{
  "num_hidden_layers": 14,
  "hidden_size": 320,
  "d_expert": 176,
  "moe_layers": [1, 2, 3, 4, 5, 6, 7, 8, 9, 10, 11, 12, 13],
  "balance_bias": false,
  "router_z_loss": 0.001,
  "init_std_router": 0.0155,
  "lr_router": 0.00143,
  "norm": "layernorm",
  "optimizer": "soap_variant",
  "learning_rate": 0.00264,
  "beta1": 0.95,
  "batch_tokens": 65536,
  "max_steps": 5974,
  "dataset": "wikipedia_en"
}
Below are experts of layer 3 (counted from 0) of a mixture-of-experts language model. Rows are named router (the router's row for the expert), gate (a neuron's input weights, with its number), up (a neuron's input weights, with its number), down (a neuron's output weights, with its number) and show model dimensions 80-119. Each number is 128 + 24 x the weight over its row's rms, rounded and kept within 0 to 255. Numbers have three digits each.
After each expert's rows: a language model's description of what the expert responds to; "gets" lists some tokens that make up at least twice as much of what it gets as of all text. This comes from a sample of Wikipedia text that the model never trained on. Tokens count by the router's weight.

# expert 10
router:127110094088134150172112130127145112104129093091133136105113099131117124163140158101128145151113133104161156157093152109
gate0:093118129141119153157106119123097104138110080114097151058159129130122138122122152137088146100104136173117097127161120151
up0:131141110101163085146118088080123117132112169144111112140096099159165153124160173087153134194124145153140154136114173126
down0:153154091106122133112163127134131137129133105115102131087146122143183112103141125123109125082096167126113131114139115189
gate1:134127171112102138132147162089114121147087127139122073118121095151109098107167140133123107048099154135164108129116109057
up1:127111112165133164110175116100093158132126130142140074106150154103150135127089175125123147102114160136113076128085121068
down1:174138153132107070103143112161109145118124119139139180152081097155125124122114124143108150118129079124140176108123142152
gate2:103160145112128103135157123139113115115155115153123099058174119150142180118143093136140131143093112154105136110136110137
up2:154078116175143104149147111111104180115115169098079123149088150111110136135140138128120154103130117123139118130123148108
down2:151150129099155146137123141102105086154152157084119106126122158166145134136114099113134142086121123116187117096112118144
gate3:111134097132148136144134194180090136086124107128101121109162095140157128129109068139140120155158101122158134135111108121
up3:127115183121109133103129120122219145117139160106145155120146124142132140115149187117134143145154171166098100158130131145
down3:169099153129119123175127100120120113084101139105090134131150154137173120118149092130146141126123122137111101094133118072
gate4:153103143137129144169122113111170155133166128102147131099097110127155159166130129103134133072118134120134097092111141145
up4:104097093093118130104088151131113133149172106104121143140164152152100139176139123134168137116123102141120106108105138125
down4:098190159089103126158137163106156125168145142146124146141112096122134132159123123115049102181137160137111155139144138132
What it handles: Commas, articles, auxiliaries and conjunctions in running prose, especially be after to, as in first company to be convicted.
gets: ",", " a", " was", " and", " he", " be"

# expert 7
router:145122103088123112146105155134138138117107104132159135111099122129105131180140139103123131157122132114165172174112121128
gate0:133149152147168101158138110058111119165132162132107117163128136091105097151131156132130147158127149128112117146121146112
up0:129119125116096127115151132121116101084086092141120159104144139148182101105121102125118158139150129151150134121135126175
down0:131116137114093137136129125116139135116108085104104168168118163124157154131113155118116103123136080144113101125146127146
gate1:124143112122123109130114148150119148118123115137132110123125163152135103130091130112109159137106142090188151102117090122
up1:129129125149132112155148126100114090145153121163136164122110120086171152124170119121131139117143144143086106138154093127
down1:160140119106112147120153118108126117122109145156108118168121123109112135159176117137164165127121150112117138141148111185
gate2:139131134085181163145127117150145127139124099118172103137134113146129097151100125111109175096139099153131176117123127120
up2:113129161112144176137157133142117177130175138137111112138147095089127078178095107170132189109106104108119140145121165138
down2:089136099095139150064085110146148112138177124133102153181125120151129153142127115152145166110097147131134124136067119132
gate3:145149101083170150126097097149148116141143133146102085111162130128140146136146165145120146101163148113127171122135120144
up3:139150113097127135113119158124127094129099138063102136130131156077097117140168114169118134117110175126104140131146158140
down3:108128098098111104097175138150115095161134196157091127098116139126097132154177146110119118103120143133088129152193184139
gate4:122108151096168155173134137147129137111126092144131110113119146124133130115122145151119147150168174144133092125119143126
up4:167129109124147151126139118120127091113124147124113089140133150142127135161126131110125089092171096124169133161118145149
down4:119104103136127127136125150135131134120112155146055097112111156108101138117160177157104113124111126086136158137135126125
What it handles: Line-initial dashes in infobox lists, equals signs of section headings, and table pipes, e.g. - Family:, = Global Integrity.
gets: "-", "\n", "|", "=", " =", " is"

# expert 5
router:133094092098138152161101147129157131106124094096142124100115096112122122164142161095129152148103145099163158154101154114
gate0:109176153086141170102135144128123121065088129086113090091108136104135139133132128101120088136153133149128128136090195154
up0:137141149092154084117090166124088088071093146118093078110123127115180132147152074106108101158137133143147101102101135108
down0:141112150186123098139151155177130138125164163133144143102119166137132133114089120125134120110103114094148111147129132103
gate1:144082112112097120159100179117098086116146096142137137129143111150099176098140142126139101131109127126162145133146078120
up1:161094106151121124151140175131201136125113116156150147127156112130117165103123166127105139121124151159114117124129143132
down1:139114107142083079134131143135171122138134108136105129118162141115124124077089137116142121113140108144126112180140076138
gate2:155149120109157127172145125149136129076169108102129144168080051127136166130137126158132163136136114152135121145147106081
up2:127111113137139139117124143170113159156094154136135087110128158134133092142171170085134120130129107151088141096130128117
down2:123117116105103121132132122179111106128138165152148119122172113077154137124118123118105092141108168141158123103149143117
gate3:153170130100168092093113133166170118148144161142134090127127130132090132130145147095111121134114112109134104113135123110
up3:109092097119110135151162108110118149145075139110101105147147125104123118135139146158134083062140168124111146125139171133
down3:164126121123112071144124100135150118097116076125184133105082171093112138149131136093109145120158124132138136153080150144
gate4:091083142126160141153134174152149096124095119138112128137115061105165130131184163114138150084162142076105129164141094135
up4:103056128137149136111129146103148095123111098153133128125135082169156178110147132097099164131117137113113125130145109131
down4:169110151159144074120146144135118133143137137138116091130138116137126164149066060103135122162108161113105153138129172113
What it handles: Pipe separators in election and sports results tables, plus "of" after nouns like estate, grave, charter, and role nouns like candidate, agent.
gets: " |", " of", "'", " –", " first", " Party"

# expert 16
router:128106088092143138161103146118146106109126107099144128103112096139120125166144158099133151160115125103165151153096159111
gate0:111104128166095119153130094119115145078145153130159128204151110109109146141138113139082129121137106164144103086122126091
up0:125096127139104095124128093123137155086108127128156157197128087104125112119105105169116155139115127158103145098093099101
down0:142114158093126151097125124130129142122108136117115124141155085137142106109104111134145146119085096165148146156145087093
gate1:125151137073098149133136131159106115109115131154123141100142126113131156109054125152134119148127099137112102085106100095
up1:139161152187199152132145131139132130120160099155156116131145108159110133122163148193107120130134050113109138093122188166
down1:142149100151142144124135145098150107136141112142108120128125124155117150121093107151121119139107160084148140168141146173
gate2:118091105134073133110155126152142105144115121138099125148114132143119141110127122168118115188078129115134140126123159155
up2:129101121160138123114156123100124108132119125115126149134092151131110103147147162187103113158130175166084125122135134157
down2:135125048106133114085123143140101101101139096132086116141152146125107134131128130146132123097162097104126126148150160139
gate3:143131133158132101133146167120156155087139118159179096159115120176168115158136139165107172142108111115128119121086180116
up3:126146119135133124100187134125119142109089138123124156125149081138119142125079118117140110106080120132120089134135145115
down3:120113141112106119130127112147099152124168145127108139116140141135134132112121143154137132149123148140108127122132133101
gate4:087083080118081104117122141156158144135153106126137155119148158098136139147121118083093117144149152104122129166129117171
up4:161137154106166111124142119163149106130128126174129114149148120135129149130122119156146113163154137153095115128107186061
down4:110079093110137146128106146136091137155160139130127153148156139144141109097204131150138149135111144128096151117139131134
What it handles: Slashes between alternatives, and, or, table pipes ending header rows, and words like Mr, Mrs, non, e.g. ESPN/ABC.
gets: " and", " ", "/", " or", " all", " I"

# expert 17
router:128096094097143138155105152136158128112122100096135132096126099128139123171149162100121149157103137101160149161096161111
gate0:108110123097112163144113117095159125138098133156147102134125124129105135139115100167150128091126131099120104144156146136
up0:125165102115118143137126134109073093125138185145120091182125103099108144142110128140152123078129138093057121098173127066
down0:150164112164150122178136140137121114104156114187135139119132133121127147136145119073127148177142127128105138126127118078
gate1:108118121138133133116128145120140084151128077145111116153167133151085147145157152123113129122127142127147131124102119117
up1:144114141140085095148124135097140110140131136151174083154131105150146141140124143135168111062135130142135137150094079087
down1:174105162149115133121107128141128143126135126105121112097155125133156122118123104134140146132124106139144152106138111155
gate2:106126111176129139140076088112116159146103134107123111104129135112149131105154099129134144161122149083147163138117128164
up2:092128147092099134137114129146133118108183096133123179156177152114096130151123169122095105126149092146117095140111121109
down2:137119141134109114113140123146088129143142125135166160135122140122104144168127121155116138093148132136062134164134082132
gate3:093148065147147111145093090141143138099134133153153138142132119140123136134142122156127134119124122100081154146113091114
up3:137140069127151151111097131076100121165152099107096156143082117123127125168146134126129098161163119129077116113084150086
down3:110132124113153138171140132119130114120131093120088159133112138143108130137146121159109092175093199143099105103128154112
gate4:115132149113168110088066122157126131148151078124136113130128124136163121097165127120139110113132117118075143140116132088
up4:116110110130122139105135093160105131143133116124124136138121142116145105148129149119154139157166123164145119099125164077
down4:137126159095122086126123089116176096170134132128120161085140124116099187153132142146136124130079185168108139135133100105
What it handles: Commas inside numbers like 1,355, plus abstract policy and economic nouns such as social, tax, growth, development, training, restrictions.
gets: ",", " and", " the", " ", " a", " ("

# expert 25
router:132085088090147161154098134114149111095127085102144130095124101128116120178140164093120152157110117095158135144091153110
gate0:103092146117156115103084122138152115128160103117159105107164137157182100168115151152158144116113165113188162142166103151
up0:130073149136131183098129156147080146127112109109122127120100132162130143093098092131118169115126115159101068132115173115
down0:143105092102133114126096100159097177096098086107084134125106122114117146124135104156110157160083138118196157139180207123
gate1:111118145092168090091089129149150148152127156152136130132085104125118109161162139123116104153142124113100177150125144120
up1:169101120162110124131071102103118139105111158100131145151175142125107150126135112154090124151173134106095155163121142134
down1:111127132160084111121153120120111156103145137129090142152171111119122105132115087137095111143099104152173067127137158092
gate2:129074129135142119141165115122156124121095160129140113108107185100135143142123157100130122125110127119138147146126134105
up2:150176111125086140112106102142126109099146151121116121131170136130125124168124122160119078110101113099123106142125112153
down2:153140148155170136098132093102088119129162128084128119132095113106100121158127140145162139144103156147127133130129136141
gate3:129150170117119160110065130126130152115131141109142107089135154153154139131078090104143114067090137101107136126159107125
up3:155144154095101112126104146109146142089137127114112136127132138096095117119147133121138145093155113146131153120148108157
down3:129128154167085136151143143109111139130141116130133132131117102103133077141125123134117116103124094138122158143117131117
gate4:157126121128118149126114097117101095147123068097126131099117143109122119115074155175144108111115147091102142116092141111
up4:146113133121174163079100132122102115147096115113106154087120156072089086107146173132134134114162091133116154148092120115
down4:116104124145097146116138160148150160125152157102134182139141155171128170128123113116103118099167111147128142141107138127
What it handles: Prepositions, mainly for and of, linking a noun to its object, e.g. Cabinet Secretary for Health, home of the Maya.
gets: " for", " of", " the", " on", " in", " as"

# expert 14
router:147119114077149097155097139129167123141144123072183126114117103110140140153121148107166136160121102094157158153100138111
gate0:112114119123116123141137155108186139124138088119139136109103161094102130119150083134163107136153113114097118120102138132
up0:112139117126113118152157173111182147121134087122124131124112161091131125138135080141179113149126114143098123089100139116
down0:136124142115080104178135116125100146168132103126122129128129131163136172130129114130136119143122084133118121107110140117
gate1:150128182109116135117136124085127138157149116118131127119088143181127153158099106137165128131133124115112131140095126124
up1:124099149146111180103146103075137119150172126101140157148152136125112126106089113125132130162122147119129137138110169142
down1:135107140092141146127155166143134117128139122094098096097121108111153106117130145125140138160137122119157097095113113124
gate2:143102151157151118136138099123072108126081089111103105137112100093119115119161138108104137076152125118158104154122108118
up2:125145100093093146111103140112175143140165166158141132127157173162136154133099139144151114184105146145095179110150127144
down2:122122129094135153154154111105139185141113114126129083133099073118119149122129138102104107118099126143123113090116159138
gate3:094147117124103129141137112097133174126149098118141132104146137111156143093099117118135116119154167116067104109157128090
up3:099156089160127124138124119102134126132117132121144150128140155141165114113163105108128136114076142131062090095119161130
down3:115125126135094158139123134131102112165111081111099112110115125121135174126132138104125116109118084092142103165134099092
gate4:150114131091134099114145126166128106092098112108099120104160140079145109157106126088131133148132134127159128152121154124
up4:154156139116156096101127152156140114139109140108118131168170162090172099127128162102133154102133106086159120126103159070
down4:143158096124129150123113097137141089145118152132129126107094133105130140101106114121116110129123147161130117117079107113
What it handles: Prepositions, overwhelmingly "to", after verbs, adjectives and nouns, as in failed to, appears to, contribution to, from, into, through.
gets: " to", " from", " with", " by", " into", " in"

# expert 28
router:111114127086131149171137154122158124090133093112141087114127127134130145142150152100129171149118107113156167160078145130
gate0:099156131101088120135113116118122129097106125155167106116132123159124078164154100111129142153154134135111110135145164144
up0:105077116151108122096134135123161098115113167123094137129118108135146164127144168119108117098107114121157178146112111121
down0:137131113098101130149186164122132119121173115132100124117173107122104111173146123118156071169108122105133137110150133144
gate1:132143117116116141113100098124146159086129127120137108114140178129152111097090125152112084091128101171158135118119124089
up1:118096167140131104107138160148104153143142127122122145128145084127101113165149132118115117121145157116141192111144161098
down1:181133099148107135105074095130106117141117146137154085119185128178124188149164143136128156165115152097139133138087158147
gate2:162103166186131106099156116129130143139119117137128128144092141161096127158126220113125145178123136167157150149168125112
up2:139136131083133054123091125125096116185089109108124139108095111136154162149154110132139148105100147098124101108119110178
down2:161091113174141117102120147128092146132147108098138162132114106124162085126131094148127117124137138100143117107139133163
gate3:153139195151111132119128126137130075135171111104193117168103123100120140128123145120159115110094113169161128129159162152
up3:124170126120094135122129128107136137147130074127155133110114101122092114117148089114107094170145135170146101121121122143
down3:124132171105096106159164116160139102109118110142144137104155127142165119129144139128105136138144110132109142136131075131
gate4:119121110115104153137084183147153138110111171133111094161104157128138122124155128118118145101076127127107151133111106106
up4:142125127155123104112190102133104127139125116086118166122154165130145121119129163128104106155189146115138121100122145130
down4:168161113098128167156125134080159132168110151116111151093129140147102137119068129141172085154169118112149104110116124141
What it handles: Country, state and nationality words, above all United in United States or Kingdom, plus Canada, France, Norway, Iraqi.
gets: " United", " States", " US", " Canada", " American", " State"

# expert 3
router:130111102095133135185117151129121153098100106089123128134115129137140145153129136097145131158126099097172180168116156122
gate0:154112125088107142138108091155128118146119106106126094120117155121109107120124131149151105131085153120106075125161104130
up0:121116151110102133106146162088145153143087125146120166169145093095132148152111128148152149121157123104106142147167135172
down0:174150177120123127124103133187133137140105150121110145163110084113172130166115141154153133129131149112106139117095111124
gate1:094155130146127115121072131164132114134143114121151111102152134157114124153156130145117149159116148156129101140125148112
up1:180074135131131138093130136108149093128137109101145117125132102135108110147129139143141123096104086126139149121145127166
down1:149150124180137127039168111147152140132099134141149113155133153115183087118097126116097123094130115150118130138096156115
gate2:158133134139104109139136147132126112144119124103121113149132139149151088157138103145142071084112120098118132138152105142
up2:108125140120160120119130126095116151124113132157127139104108111117120164089135167117110180155133108134141129130134160113
down2:159127145137137164152096141124133138136131096117172121143133157120148127119120109116150092113124125094144146141156128158
gate3:139143126134131098130090096122152098132151171086094128162156151092141114144156107127076122102126118108116157154084112159
up3:113137137093110091113101114137135121129085114100122117160111127112127092087118088098126142121109087143064129161151136153
down3:100113131123112205166156141100149100098153124152097110086111136149123126139114107091121129112146124140163103118151115092
gate4:112137128175102101156135146096163099162121121096110081110095133163106128108135149157111129119118107088152125074089097114
up4:100144113140144122164134143099142096164151116114120110123101149140109104100149125108143127146134103089103130048138110096
down4:127111123165111123109130112118103126115185111144101097135120100166127166109144149171086116122133099124087121109177133122
What it handles: Periods closing sentences, plus closing quote-period and parenthesis-period combinations and numbered-list items, e.g. "cm.", "2.", ").".
gets: ".", ").", "\".", ".\"", "\",", "\""

# expert 20
router:136106090094134146167103150136150103108135101089137123102131101126141121171139158105117150143109130104165159152098157103
gate0:137158120161126137109125157070142116164105135149083137132115129111104087132131135114117160132093101107124158170107121109
up0:125143123155135098166113139116169084144118124147139120133082112111127139153121156091106144124110120110134098098123141157
down0:131147129078100143135152091145139136105122135115142120167106123151133100127141124153119130099196127130117120161124165097
gate1:142134158105144146148174170110137113113101127133061139139149115128106123136157142168121090111152161133118124133154103109
up1:142092119162109106098126112100116175112135100131126160160107113099110133091106125116114131112105134119134124145108178086
down1:141093090114132141094140105140112119122128095072172192102118168111119128137143133138135133116123110144138137099149118140
gate2:128170108159084136131110153124146138122156158111173155094150127145167139122090138082132177130142170098090099157073143147
up2:117144100104090112127102157133142088152131107121122122138171135124161166109118146079158146126128141134147114127092179147
down2:110127106128107127149157146117108105084162164126083131119137110101120099126077132123122077153073092121135126169109118115
gate3:113111131088153120138137114138146111121118086177169114114097087115112111167067099104153120102109133109162118152145124082
up3:115159127111140153079108123128149151111095111139098153148111164168122138130160124148099141124175102148103149124139129175
down3:127126127122152152116123128100132190101132153137158141151116135112135121150067147143109095116149123147114112035154148161
gate4:133115094153086139158161140096115137103145166133151136121139105153129172117145156072104081173114128133126160159106088117
up4:085125164146117131129129143168161086103152071112150108164081172175153091125164125089166140123154158131147107091095178132
down4:130117147164178148127146109103173093170137074111104140115166100141144119096118128118145113127160152093124158170155116125
What it handles: Nouns and words in biomedical or anatomical text (proteins, skin, tail, spondylitis), month names in date tables, and possessives before body parts.
gets: " |", " ", " January", " March", " several", "es"

# expert 11
router:131119093117122103170081116126160121112094115107136110123119125113148119149133173106155136165149106106148146170132119085
gate0:113180148175152121152150113169118146134127115178136116136171137141157109176168170146162150168133106149143101145127115123
up0:123172124170131091144137112142130126125145106178143127138167118142159106149148179132153128143134137139143081127105134129
down0:108086104166151132155118116116086153123150162097134112177115147152089142121138100139093136134100142157127067101170125115
gate1:100130106150101120150126135136133148096122092130124132132115109142151120144125120110129137114175135127119124109123136134
up1:100131093150112100149139160156106150083131100136126131125113114154139122126155117103130176095160168129135113147111116102
down1:115115112145119121138085136145149158173103131120132135136138130091137139170145137141129127163156129172150131110126114100
gate2:122130121143126144152120121130151131126158121110118124160128108161122114166116124136143132173098144109108090150161151133
up2:126140128072120096117141169137081144139132130160140087171136113151101132156146109118125133177166134123108119151134101105
down2:056121144130135153090136118157189105140128140118081105122171128157096168124131105137119107155115126105096082143162104128
gate3:109103117119152131142120129116132173121119145137106135153094113130133119116109104111153119160147112142184116127142119144
up3:179133112075166126114129145172103116077147096123142132115141169144130136138141137116123149136169102090107105200158112114
down3:124116153080133137112118164114103132093182116117123175125117150099123105137113143121152144147127150130126157118140095113
gate4:114080099109111146131104148156096156116150162126115104156123116132148117133130160129131163142129107110126123109121153152
up4:092117113160103127107119176183122156141135097075123188087119113130141140146096100138129113139137122104146125102127132114
down4:133145080105110129157111120151119158115155124187150174101128132135129114110157075110101110167117130131160121170113146141
What it handles: Wikipedia heading markers == and === that close or open section titles, and heading words like See also, History, career, Notes.
gets: "==", "===", " ==", " ===", "See", "===="

# expert 8
router:152132114091112139173122129130152113087132116086167135075126126123136134163137152057148139135131112110176122127124124117
gate0:137176135113109105174107114091090137110120173139154159166156102105106131156179128120121141112147123182150112119111092096
up0:118167142105078127178100108056122119114156163141144147167163113102100096159199122123134164138115128188116098133122084105
down0:120147131127106113146105125137126079118137118081093164127118119105116128124140110110102151138153157162154091155149076139
gate1:107120177117133154165161121132153138109153144159204129176117135115143098136163083148140121108161141177159114126097097125
up1:154129087136108102116116135128114151163121107096047126071172156133123144112098161126164126100091088062116148166167139123
down1:074107088113083150108143123103133129131131147076069128118163137125130111145139178122100178133125115124113128168114120173
gate2:113145148101086155113148130114108139150135103146139113115172111103141110119114135096131100121118116167144142138152090061
up2:126142150105096157094140127147122143149151111179131125135141118118138125129109147097115101116108135138160112130150089064
down2:087142122126131178175145154151100149104103130151117126124123127107110130140151103110164129106173107117161114125097115111
gate3:157143145157125120082125106144147120119159135155119112083133113121161111115118134141128133125133126114059160103154136153
up3:088132096112143128156148119139104128134100111132136147139110126114106156138126102147178117135098148115177068143093109106
down3:108124090113155133160124111148120167147138156120118131159122117125093165113140120137167160119102097097159108115131100132
gate4:144067152173138100119102143132115129101134150163148109124162140161126140082121138102161123153117121146158151170090139107
up4:107097097105113131122185100097120124137138118109120112107143188129108126082144080089175091148126148135115118084121160085
down4:129152156103096135116118114098144118160146116135108152093112130124097120117164130078168133147171147135119117172157115149
What it handles: Colons after field labels in infobox-style lists, such as Born:, Location:, Status:, ICAO:, Genus:, plus the labels themselves and slash separators.
gets: ":", " /", " Born", "):", " Location", "hylum"

# expert 15
router:129111089095129128166094153131158124102129105104136132099120100130130124169145167094137161154116129101161146164090148118
gate0:160150115139167132121099129115074133138113140101134086108115103105119121154170176114130098165115148121124081117106155128
up0:127134148108111114127095144095144109128119131100148112140150084142139129118160131098132085170156132126104121155120098130
down0:178166102064127145128142135160112130160151128165128102131140128098116157124109104125166079115131152128159150144131141164
gate1:131121154086111122132115096131100175102130091162116105116153148124149094136117146139135142136119177124140148158128156126
up1:124135086130121122160109100146149114087149091122124164165157082105152115115132182129122103138147146134129143160120137127
down1:080158099152141116120126107141132151118158116128131147113108112177118154115128130191140160172105119147145115146133148089
gate2:153100095122156112134171094097102123134081131121151144126151157097169109124124118148126162135143129116160123149105154108
up2:138103137081103071108156094115111136129149133108089120142107166136124123204125122119090128171105130093085088141112134126
down2:101113130155129110145156101096144141131144108080099088138074133091124146122135107137147151111113122163155132180105202136
gate3:127140117116091125111099147134154120122130143126131079115141154140137110148113095120128126123100131161126095105114080113
up3:116121125114128137127208116125141088144172139137147107100129164071135135103097124129114152161148118125132142134138112132
down3:135122106110158064114144123148137084158138149130135120095124152080110149114148165128134155105082147088139152126155169125
gate4:080112131107144141121103137144153136156082141121139121133140115126114076088105129124102126112093102148097107147112160038
up4:159102143170134134108121140172139111164136127143115111113116152140143143101106169155170155125102134102137137125103149139
down4:140140104108191093118154108092127152149172106120114098098143073122116077129144114134120105112120135113140094151163149101
What it handles: Table pipe separators and numeric cell values in sports and election tables, plus some adjectives such as parliamentary, public, either.
gets: " |", " 1", " is", " 0", " in", " 4"

# expert 27
router:118087081094124142154088153131141144092128099108140125101128113137140140173131166099134155149118135104162143154087154115
gate0:082114099153142147109135160149141120141123108135098110116117116114133118109121133091135086135131082091134138112137121118
up0:174093174128140126135132138137148136161105113129115157118161102112121147143108096131107126120098138102157105139149107146
down0:157105129149112111144151147143127089106120138071144131099141133129146140116111131137144160132115127155140105114150062147
gate1:079122139140111132101148140143119087119088095091113126168159134119106155126153130097110147092114156129149204136126139128
up1:139112081168164135119127091144121092134144142115142134146165110117101100097150130142108093129123129164110144130125118082
down1:100160114097101149157108146096105127114097130154099165165107098141124138165119142093124064085127128107133111136055137129
gate2:142160121106157088137186132073115118133146135105132132126103137131118141147123118123131136139116126113144149166131157105
up2:133129181148146166139106145201087123131169141173116145131150151138079159113153131109130138128111160079118145146159136123
down2:139118164121097171143158161170199126121131143141157136132129151123109111155106148170161114105092122159135135124123134159
gate3:105122090127135121084136140091188153136129124161131108109101145107111140133124137127101120121094117104090152087114136109
up3:096130158152141110094105175091135151140140145145174132127089143092121127156097159143119136102092094116091125060118113113
down3:070145145157125123098094134113113168153143146091132081132134116131143136173128129120121090160135107100143107149148152147
gate4:144127165143132128121116159100127161143101160159111078130149175124086127150122125117128156083129127096115165138136158130
up4:120145104124137141096129174137136157127121133111106156135143153115089163109136107086117122159143111118160104145132172073
down4:098090107126143100112115154141129109147169086093119145108153085128124105135121154117144145168125112194090157147172098123
What it handles: Commas and tokens after introductory phrases, such as year-commas in "In April 2021," and words like Although, on, the.
gets: ",", " the", " on", " that", "The", " but"

# expert 29
router:119109092092126125167094147120158121109114106090135143101117102122135122168141155098132148151115134102167148157097157107
gate0:128143139097160105108128111167114118152092125119149125130099131100139103106155129163169131135141112124086133184101175136
up0:107105148099129142104115139143111101127143119137154133077157143131164125144149129144143173150146121121086126096134103135
down0:132090120161137115112151129137160101139150108131121122125115129120171126151121155169108143130147103103184127148136088110
gate1:145114162106118155110154139123113146113077119090157115141136172142134170138115180117136085149172145120140114175147117104
up1:164122157132126157130127142134129144146105080113150116092117138167149153102135153174104096139175127124168099158115099149
down1:150102131152126080085106096123119111117079159137173143145071123114129104168148096137147120118110151135116104104127114124
gate2:121124100136102149111187109128117180143118116128169139105130118112098127121135167080150134158085155152162116172102110106
up2:122108148111155134136092113149189139100151132149115122085118136133120099134162120088138148124111106141092097115138182154
down2:104118083112110185111115146120124094119128136154137114104114157120130052067093103122114138198137110156165137084118132100
gate3:169129131126121163159120132126135083168119130093132120142156158102144121133136172069108149142110137125114139137119126103
up3:158124126146141107132102169171134140107120096079160139120102166122162150137099154156144198161139132107146133085063147141
down3:111081086126094137126103132138133125146126133148099086079126126096152129109080103134134135143110079122098083114147105140
gate4:113167138104133108161140134151106109110124128100098114113147135108159126123168155150124127103115108096095140143168156134
up4:148124165111120150136153094141131112133086167090171156036116139192122115115135139107137151110115124125166101094142067124
down4:157151141133161106191128092111102124145102127140148148131142164138151120096121120100161091175157155149120122153107148132
What it handles: Final pieces of names and words (Faramir, Khawaja) and closing punctuation like ), ;, line breaks, and pipes in lists and tables.
gets: ")", "\n", ";", "),", " ", " \""

# expert 19
router:127080084091130132156091129109152146101126099092144107111137086123108141168145147084134134149095120106157145162118152104
gate0:126149146106119136139124121134153124115148149116168153090082125158162095133078184141135141098137135103171091119131170172
up0:139145125094130126137155157095162120101096136157135114138080122112136117124135133062142139142135071114140151139104153120
down0:153130150109133115130128106132128127129163137105113147128131135123100122125149162109130135118164127092129164146151112118
gate1:103109128112125111147079155153139141158139131161150123107096114105130141183155137113126146150137106145171126149095108154
up1:111164107126122137153114101124116144150108144165142112124096094122102137100140116113096088136118124149158145132109129093
down1:115176128144138114134150130126155121074150121171085123123142089150177127120133116082133112136107118186134112184142104100
gate2:176136126159117157147114114114153128139135148118117107169093126124121171133123110086087095148164120159145122151134133122
up2:123178124149170126149107100159153117164094155111118126153076117088143144144153160146102098126148100135135135160139163131
down2:128122103128116100044122145136163130145125132138125101173099135109139142121104111137096098145131089125066100141106147126
gate3:065108143080122166143109152120124148085151123118127121161107137113121122156119132153084148108104116096130152092057083177
up3:129164195147147156149124127142133136150091129093067080114091125141111129117127126122136092107113137145120124099153175069
down3:100101139161116126155116106118133117111150106140114139106148115144098134138154103124102146132106137159128120166131107147
gate4:134107089131114130143096142156095130104144127141184119130153144131130118111130158106117153162092131074134172160152116113
up4:126109162123095084106109127119163136105115127185090141063108145144144129155092119162114120108104114157112119069143111158
down4:129094110148124123123118106140123157078108117124184174109139114137102087115136106129185092166096102132133055134135125147
What it handles: Possessive or contracted s after apostrophes, has/have/been, verb endings like -ed, the, and line breaks in infobox entries.
gets: " the", "\n", "s", " has", " also", " have"

# expert 6
router:130095092094138139160099138125151100111133102098145133097122106124131124164157153092132151156117137109173157155089157110
gate0:128144152144155092191109118159171124134122115149113119143110138128162140130133156121111147158144121148117088081102118122
up0:119122075145143164192116164146117114140115106127141154081122123075129140125081136114100090112153083156114124145108135125
down0:149071105134100131078111135117134142136133163116108115140100160118102119135117143122137086097110122142094151112120122132
gate1:139128120121132151116114128130077164120162136101116145112138123144170098157173129161108071135124092118148130159130134135
up1:101141120165127105128136152071138119077152120102090116148119087108114120100065124103107146143146105118130132139133114147
down1:164105113158110120130135151156152160114168115114142152140156151151126131090140132178103139126071109163111208123147104116
gate2:094118123145126180142148139100135092114136110122137169143140125149107120104151176154109099125136111120163136116131137159
up2:113117145097133122113092143116143091106096149113095115132151143108076103100128097101154096073157143087124120123127118164
down2:147135123159106104111087150130159156118113104102143146151108130103134168091164117112137109075137106159128088103111133080
gate3:126155163112101114120148132129152143105119121150091154115114123158112161133108146118138135140128137122146085099123117147
up3:148168115088148099126087111133126178105137146106127115118127105134171133103138152077136104152165114149108132119097139176
down3:126119143098163126140155103133103121131143119082126161101146114118098180128119161157075137120151124098095122119117155107
gate4:126139120151180102143132144124095141069132160132118104159105140124105118119147125138127140127120140164164158178115174160
up4:052112118138107112143148103114123117123152135068090102144147141162161164082153161146128142088098129126146111129094105109
down4:145110096109137112160115139100125125103115124097174093106092130110108061087118150129145137089138136093128136115100119156
What it handles: Articles and sentence starters such as the, a, The, In, However, usually right after a preposition or a sentence break.
gets: " the", " a", " In", "The", " was", " The"